{"n_layer": 8, "d_model": 96, "n_experts": 64, "experts_per_token": 4, "d_expert": 64, "d_shared_expert": 0, "activation": "relu", "moe_layers": [0, 1, 2, 3, 4, 5, 6, 7], "router_score": "softmax", "normalize_top_k": false, "routed_scale": 3.3, "balance_loss": 0.00024, "balance_bias": true, "init_std_router": 0.00982, "lr_router": 0.000597, "vocab_size": 8192, "norm": "rmsnorm", "norm_eps": 1e-06, "tie_embeddings": false, "optimizer": "adamw", "lr": 0.00319, "beta1": 0.9, "beta2": 0.95, "batch_tokens": [16384, 32768, 65536], "seq_len": 512, "train_tokens": 241200000, "steps": 6398, "dataset": "wikipedia_en"}
Below are experts of layer 5 (counted from 0) of a mixture-of-experts language model. Rows are named router (the router's row for the expert), up (a neuron's input weights, with its number) and show model dimensions 0-95. Each number is 500 + 25 x the weight over its row's rms, rounded and kept within 0 to 999. Numbers have three digits each.
After each expert's rows: "gets" lists some tokens that make up at least twice as much of what it gets as of all text. This comes from a sample of Wikipedia text that the model never trained on. Tokens count by the router's weight.

# expert 42
router:486471488562481494444469507502495496467509466497483516467455554555508521542507524492483504504485448479548506514497471466515458496507513511504528505513473490469509532471513508509495480548489525452483503499467473518492502484482461490482509490514490527489532523503501526488441494496469526511
up5:455469510509532513542481468511499468491507491539528504454479522499525529515523489530485506505548453463504501463503579479474529465514479525481474489484470493497527523493508499506492500525503529469524506479510521500503462529460469484508501481476486517550505501491494486528501462481513563522
gets: " |", " (", ";", "(", "а", "E"

# expert 39
router:504494568501511471510529501520472497500491515495496442500497531521487531459497520454536512466521514503513474535524484478507499516530443524516495496502471469529491491514494493497459512495502458490485501511559521480456485458507495486465469508495460505482536517481469502466498500521477458446
up5:462490489493449494535420503513520510481499488510529491464491512476493487479467469521489517487456504488525530492551482493450496486497477503477509540518508504498520548489568513524487458525519490520489516497518502466520505514503500515470550478538515508528470535506531489490532473493498524529
gets: "\n", ".", " |", ").", "\".", "=="

# expert 27
router:496492490488454494467449508508501465518526476510517462478483521486538481515485516482444502516543495455515500492481492509498495488499496518514491461536499496499548541483491520489453539513534523455513458498496500483479506558516457503515483527457521476449539496508510470512531514468479489507
up0:477494482522464530476506525492454545509498482467491496524489519508474472465456507579487518519501484491530477524507496476482485556487495503498461518516514468451524499531497513510536461488494537505533545487499503507501501510509478460469536492560463489492503488503481460516475494517501516466
gets: "\"", " –", "'", ",", " \"", " ("

# expert 10
router:503510553508541525464492541464498482495495506493514448508509524507477530536522490444536530464536493487532474544506485453535450509492519487487509517516557509494529504520506482468475519466500522511508525495522500485501506480517518510499490523494516543504501539534527500537521471470481469466
up5:537491420492481457495492490569475538497510536536457475467500499499473483513527527531458520482509483478501517448515490509478465486472486496491518448509492471514485520503494522489537449504509452489499484481495505499523473477476498495466498506500491525533483503469473524496491470527521480505
gets: ",", " and", ";", "),", ".", ")"

# expert 54
router:516528493519456514505503510483482513504509488493482496518525511482486525486495505519509474561504519474471505489480516467483493549501532522512509540518466475462525521533506478487498455467464465513500536495544480537508514482530487531448526490460524530472462511474475517485454455499496518552
up5:525514522500503519458493493474497507441446536535524485451467492501512506476460486477487442514494498476479507490503476483485500457527482486469522509494517518498516493544566507511508528491475497472452482452518523507496520489536481518499493464502491527505503570511536489496483485534503510493
gets: " the", " a", " first", " his", " their", " its"

# expert 18
router:476483532483473480500474489529517454485480466465483482471484544474505506534492466479522521480538513502514461522526496533458549517515544492522526495534511528472537509483467532497485524499520475495503500503505476463465499520468534514489476532460483494506498484484496513543445487512474447501
up5:482474532529448497459534497497522524507462493485486463498466456476458497496436486511473475476504477527432512491508498504491515502480491529447480506502516506487464528494472511529485467496526518539452499520519483532521494445505509497487505539517535513476490523486491473477490466473505496493
gets: " and", ",", " to", " that", " as", " had"

# expert 13
router:508511473536505507486475498482509542501530493515513526474480491476502474445482511516529503520537523515474480532468533450455517498506525485487497542531468463508497511502488510485536458451520502519488506489558495453516458478515509529484514472516490541458477495468510537489459503503493473478
up5:465497484494522534502488452477514466492505487475460514475544464515521475494485491515490463509514489475508507516542484465505497489472492488454468473478538520533538512506480533492515470503509523495481500477489431517506535510516500504516444474476556479543509512529535510534474487479542489484
gets: " the", "\n", " of", " two", " all", " a"

# expert 34
router:496474565499514490490492509502522474511514470503502488502521456511525531562504487504492504502506497485489454501508503521474531493516496507486551521547555487514513520534532504483485517515486454452486508500511483479444522499515489448527472497508457543496527507513502541532449465514474515496
up0:484511516489484487507495489480502488517521491495461443531526464468488526482519512494492517472469475524443490506476508509493503555499468520484518550507494460491503482494504526484459540472494517522458503424517481490488461517519474516449501490456498528490472537502484496451496490516525508527
gets: " that", " It", " (", " he", " He", " which"

# expert 46
router:538499504483463500500466507478477481522502486461521501410480477499511548527484527521501495502468511447499506495511552525476472536448513472516475477489503496524477508472472481512481526504520469481512480515458513451521521500479464468485476512533494460512500478494506521507516456489486515489
up0:499506533507537503472433494497478520413506549461479495559499526514480489497510434476475493515536507508507554522514479499495478511474485513450493510515501507471525488459478520525511476515538505496500509478536505507464494508497494521487479479496498530510477513507519479517486510469533480525
gets: "1", "9", "0", "2", "8", "7"

# expert 4
router:567533543519477502542554514448505500486502503485519515489472543507473530492452516523508506544515517451507501506461513492523469531515523512457510476512474510465494490483536502529490538486521538478524513498472475512486499514526474481517460534506466534516508461493488474481517488510483514504
up0:530460510494557520533454548472485493491499528516501488524490512537489461446488494492489536500508491432540480502516512454511504480501491518500518467519477486491475510475513506526512482429508490469492475503471527494484498506476484502525479462455506488465460505453524480488478478506510501521
gets: ":", " a", " was", " the", " is", "-"

# expert 30
router:502518521530489541521512513500525490530553481516524471475501479481519487463468509498496516545484481497452463509539464551527526495508487512531487509512521485494503558514501490508483510478508509461526503500528473511494428477491478548483468554474487483508531473509496463500471512500485480540
up0:515486484527487459530470459484534511468502528513464472480499535511540496484500430499511460488547460466508493495488523471518497488499503518510474462482492502488530494509468471464510498499519514518520500516469498470531518496471462506485472499483524484553519476488444453495446492461503501507
gets: " \"", "|", "2", " |", ":", "."

# expert 63
router:499475491519464477498501539463483538531497503496536496527555486494477517494499531480484512491475492520506510488469506480520490520461497495527479498486537488526471504522468476518508506472518452571521475479485516463537467497483473493502515458529507470518512545493496526508512426545506489533
up0:502478484524501501493484445494453505476532506492481527483494548447574499493436506477493537510528479471521539486504531483506519477497482476478494496503491490494499481516529499520510500488525497482509452474508538498512539504513497448518477495519572512487500501457491490510472458513517532514
gets: "1", "2", "9", "0", "3", "5"

# expert 15
router:477486497512525470488462503544505455512525488540522455447533533514500505496542477486463473492503480462487520456500526501509502543486538529495507536490490508502521517472488457522499538511536518492488472504467516502444504498517531498453494539513488526468539519490513472539476507512528511502
up0:510522506463519500487535525507500488488447561478477486516537483525519494484495499493470489510482470544530502507440486522546503540517506497493467513503522490476476431442513480504473519460459530526476520485504483531493531509507500512527511516484494514528518502495518456508489499457485516458
gets: "i", "a", "o", "ia", "an", "ie"

# expert 49
router:544507573486501534519517475490522513528530495470502513480471534515478510495492519488511532510494515484501537504509463490521473552512491519488492499526485523537461512455483463500446520486469560477507474525557473461520471523452516495520505507486487496529499484525475464505508499483503484513
up0:493494522520485478456437475471521550505488488454512500506505504498511433463472487470480536500514498490460538493519519485487502493487497490479441480479493512501506519491469498523487474496511525516491529485514492486508477579445493482481499462520493455539482532497495482471468474506503513505
gets: "-", "|", " |", ":", ".", ";"

# expert 55
router:482483481496526474480433478453471458508524523542503492515527492540495516499529479527441505503485495529494502525493525512447533493461475469509487496450517494473510531501470531512478540509490496499502490522481457522504492516493491531532514522524533501496497528539547491494540532526502474527
up0:504474516559516499509574527510522507476480535530482486520537488485454480495463479501487514494528488517503515530533527569468491497454502502490489519454496483476516497489466536513477526508506453507499489464497506526462482537485484511525531497533508486488473498528501493546523481519510465502
gets: " K", " W", " M", " S", " J", " H"

# expert 14
router:545489561511519493525474530495505482518491527471519521474496500495518523494464511474498511506554507479485474484498497457550521486501492528453516501501472470495491482488525532475499499530494493479527481512466502493471550514517462500472476539570509522476529478532540471527513516517492551502
up0:521512518450560481525524515498478489476508491467498491492485493461501502500513496472475502522521481501464523488483477535492501559493497532483434493506511539526515527524536499524510471496459504510483552500535540559516511490515477468457485484484449490523501492498516476451466496494509494505
gets: "\n", ",", " (", " |", ":", "==="

# expert 37
router:503498497518448490475493492520459553527516475448534494526492468480507501482475507531527519522457515497511518495508518501537551490503508502480523552498498506490497501523525487491540494506466479491496522503550521506471525530522517472499493461508498490514478560515496461500445479547500500560
up5:525530524498466528474513521529522553500494502489484448485529510478485476523506483535495500495511489537462498479516545479504493526500516452491496504512524517472511493494521496522469519521493481518485449478524507502581484514466495510474511463539534509475523544443529490535481485505508499537
gets: " the", " that", " this", " same", " a", " which"

# expert 2
router:464518528501505491499433491502532498467494473547495514487499541500538480496526462548497478508479502512489505500522479538441507509518488528504505481516546493531502549505501517484536513486494515528509511506533477481474541486489527444518543458521475512497518556485530535510477479499493479515
up0:496466495466485458544522523461529529518464532484502503527470527482543498445484503496510532499486504536566478481513491487533507525495471500458486503528522482485548527536516493545519494522515505543542484491497490490549489493464495507501486498494501478465512486482470498525492468548520499510
gets: " he", " He", "|", " it", " they", " It"

# expert 26
router:480509502493569483494480502539452512511546519512520525503509470483484500501463515535520488514497467515536495486489481464524504522510541522503490501536504484521457508502506551480474507527506481517453459458502525527538476489504439535507473503469528457474490491469513519451504486492508512508
up0:533493538463516531496534522497489470434509533524484482474510504500468499482536505519491509505464472485499502452477510496479534514526488495533454528490517507485507518527506503525502488515496523462467497476566546521507492520449495521509453496478465538477492545461520470508471476496500490495
gets: " ", "–", " $", " Places", " circ"

# expert 25
router:497516544497468534467499515464529473485512479525492500513517548478475474478548527535520492481543516486507475484521480454494471524475539485466514491518518451525548508485483520467533501495520486489498528514491498499560524500502523543513523467506445491518477479498486507525463461510484483490
up0:536470538497530485503492531473489560517509495525493510463481542506496484472468523459496540517484478499461515483509499477502491545472481482466477488491534497489534428514514481479478508475492519473528505472513484519546505526483502535520479553528473503452488483512513488512545494464519508501
gets: " was", " is", " and", ",", " be", " were"

# expert 36
router:534517527539474496476471528451506486542529483484507511479498489471466516495469513539511520551496521519469494535481494513487466474505521466500491527528506463477549511478519488530519518518543544507517470461514510478458501525524461490475507478529496498484520482487469469473546513504497472544
up5:480464479505496477458492498488483527457493492511456512491459494493489505519500504462487486499529498511532517498498501486458467482479474491514516505461519540503495467469509522527464518513488503489479503447474533493518515499493441485450486472487472431492416486483521500520520508472530503479
gets: " the", " The", "The", " a", " A", " an"

# expert 51
router:481479529528462480483446481497489491500457544452525496522501487478500469519437509530520527474448530491510551457501512521513495502502485533489483547495514458466500494441518440507501513499513516557489536505495513495492513524513509513474513519497507465476505494520507517473509509516503499527
up5:502475511508518463510487493495507481483507467529500531488470434518540516540498483445509526484480495479491523485503499471539478542524459502490501507495505473438537524523489460536504524491487478494492520484509516473507512528432520518467490479508540501508548449494528515512509468510510477520
gets: " the", " United", " New", " War", " The", " St"

# expert 24
router:505514475529508527481501493438487519485500521497506502497486474458460515535490491509492539467503498541483517524493505558472537523494498477506492530470493449459496478527494539526440516505481491528469478493477487519515522515491422532519518501528505508474529498514506516467525526529501497539
up0:498511504536494509485528506514535476481515537490498495514515505500487495508515510485512485497467499515500535568516474523477484537457484497484499484474446471539524517504512508518478493527528550500495523490507512474491496516511533524454515506515499458507389481526518471464511492484507458487
gets: " P", " M", " R", " B", " C", " D"

# expert 33
router:445517465481465492499458545536495470513513479520521524510489501449484508506511559484524530488463557480479469474506472479464476488510536492529530486517491486510489520493499457510502499494505526491477527560465496497484499480529496539472511487509501503499548481512489508486475536501438503496
up5:483484524468556521487481511482471494430508523496461478494511493539510485488508486502489471552478474515523539498496515486486520500465516499489482494492504501502479464511485506519477516514477495540507518480529516492526515506423480491515480486488506468516460529471540446474488438490548497507
gets: " |", "э", " John", " Canada", " Mark", " Robert"

# expert 16
router:501536551518500497555494495513517512519509518500502520498520502526504510462466521446529518489519535514475507494497469489523485526517430503469512473474465481523531513496499518499474504497544452489483540482514483508548501473538506477448499528529459521488522493484475455500470515501470501467
up5:490499528487504479480494519501535552481490509471450500489504516527501530510524498572500469488488483486538497482545505536508518530499455538478513507520548483485478483540458541499471489473485521511510534502471491499536465492500457490502509506491528510493472497471558503541530485493507497550
gets: "\n", "==", "===", "′", "====", "%"

# expert 62
router:503520504512441510468460439517543507496533487506494499560545507497505494470515486493508513464544521472497515503535496495525500462500549462526477467493465522477512525478536506491508499483516463529492506541481510469487484482509561500517496484481505492531509527464465488461525528484511511499
up0:507476511467497539463520521476487480438505547516472489514485488487537472507513467514494479527492494540497471485497534503527515479489477522463535536506488489425475524484522499512509499504509507531534561487515463528482503511488488513523498510491499524545450517493544511508452467499510527514
gets: " in", " with", " and", " of", " as", " from"

# expert 38
router:481509503511534483449523536507525531468488493513477508473510498482534536518476485497513534477515475504506498468481516521525514473501496542494514455453456527476502459490469505477507527495480514524491486507504487535497463529505485544509485532500479504480554513543464518494448470479483567479
up5:491488526529529473467499505487532548490486585501486534525533453517519465521487506502511513522487479516482507516526522514481515544467450488502532507446491485480503514481549472529493507487464515489551523490507542531453514482507495524503476517492494522496482509540461520489515498493513486486
gets: " |", "–", " ", ";", " /", " km"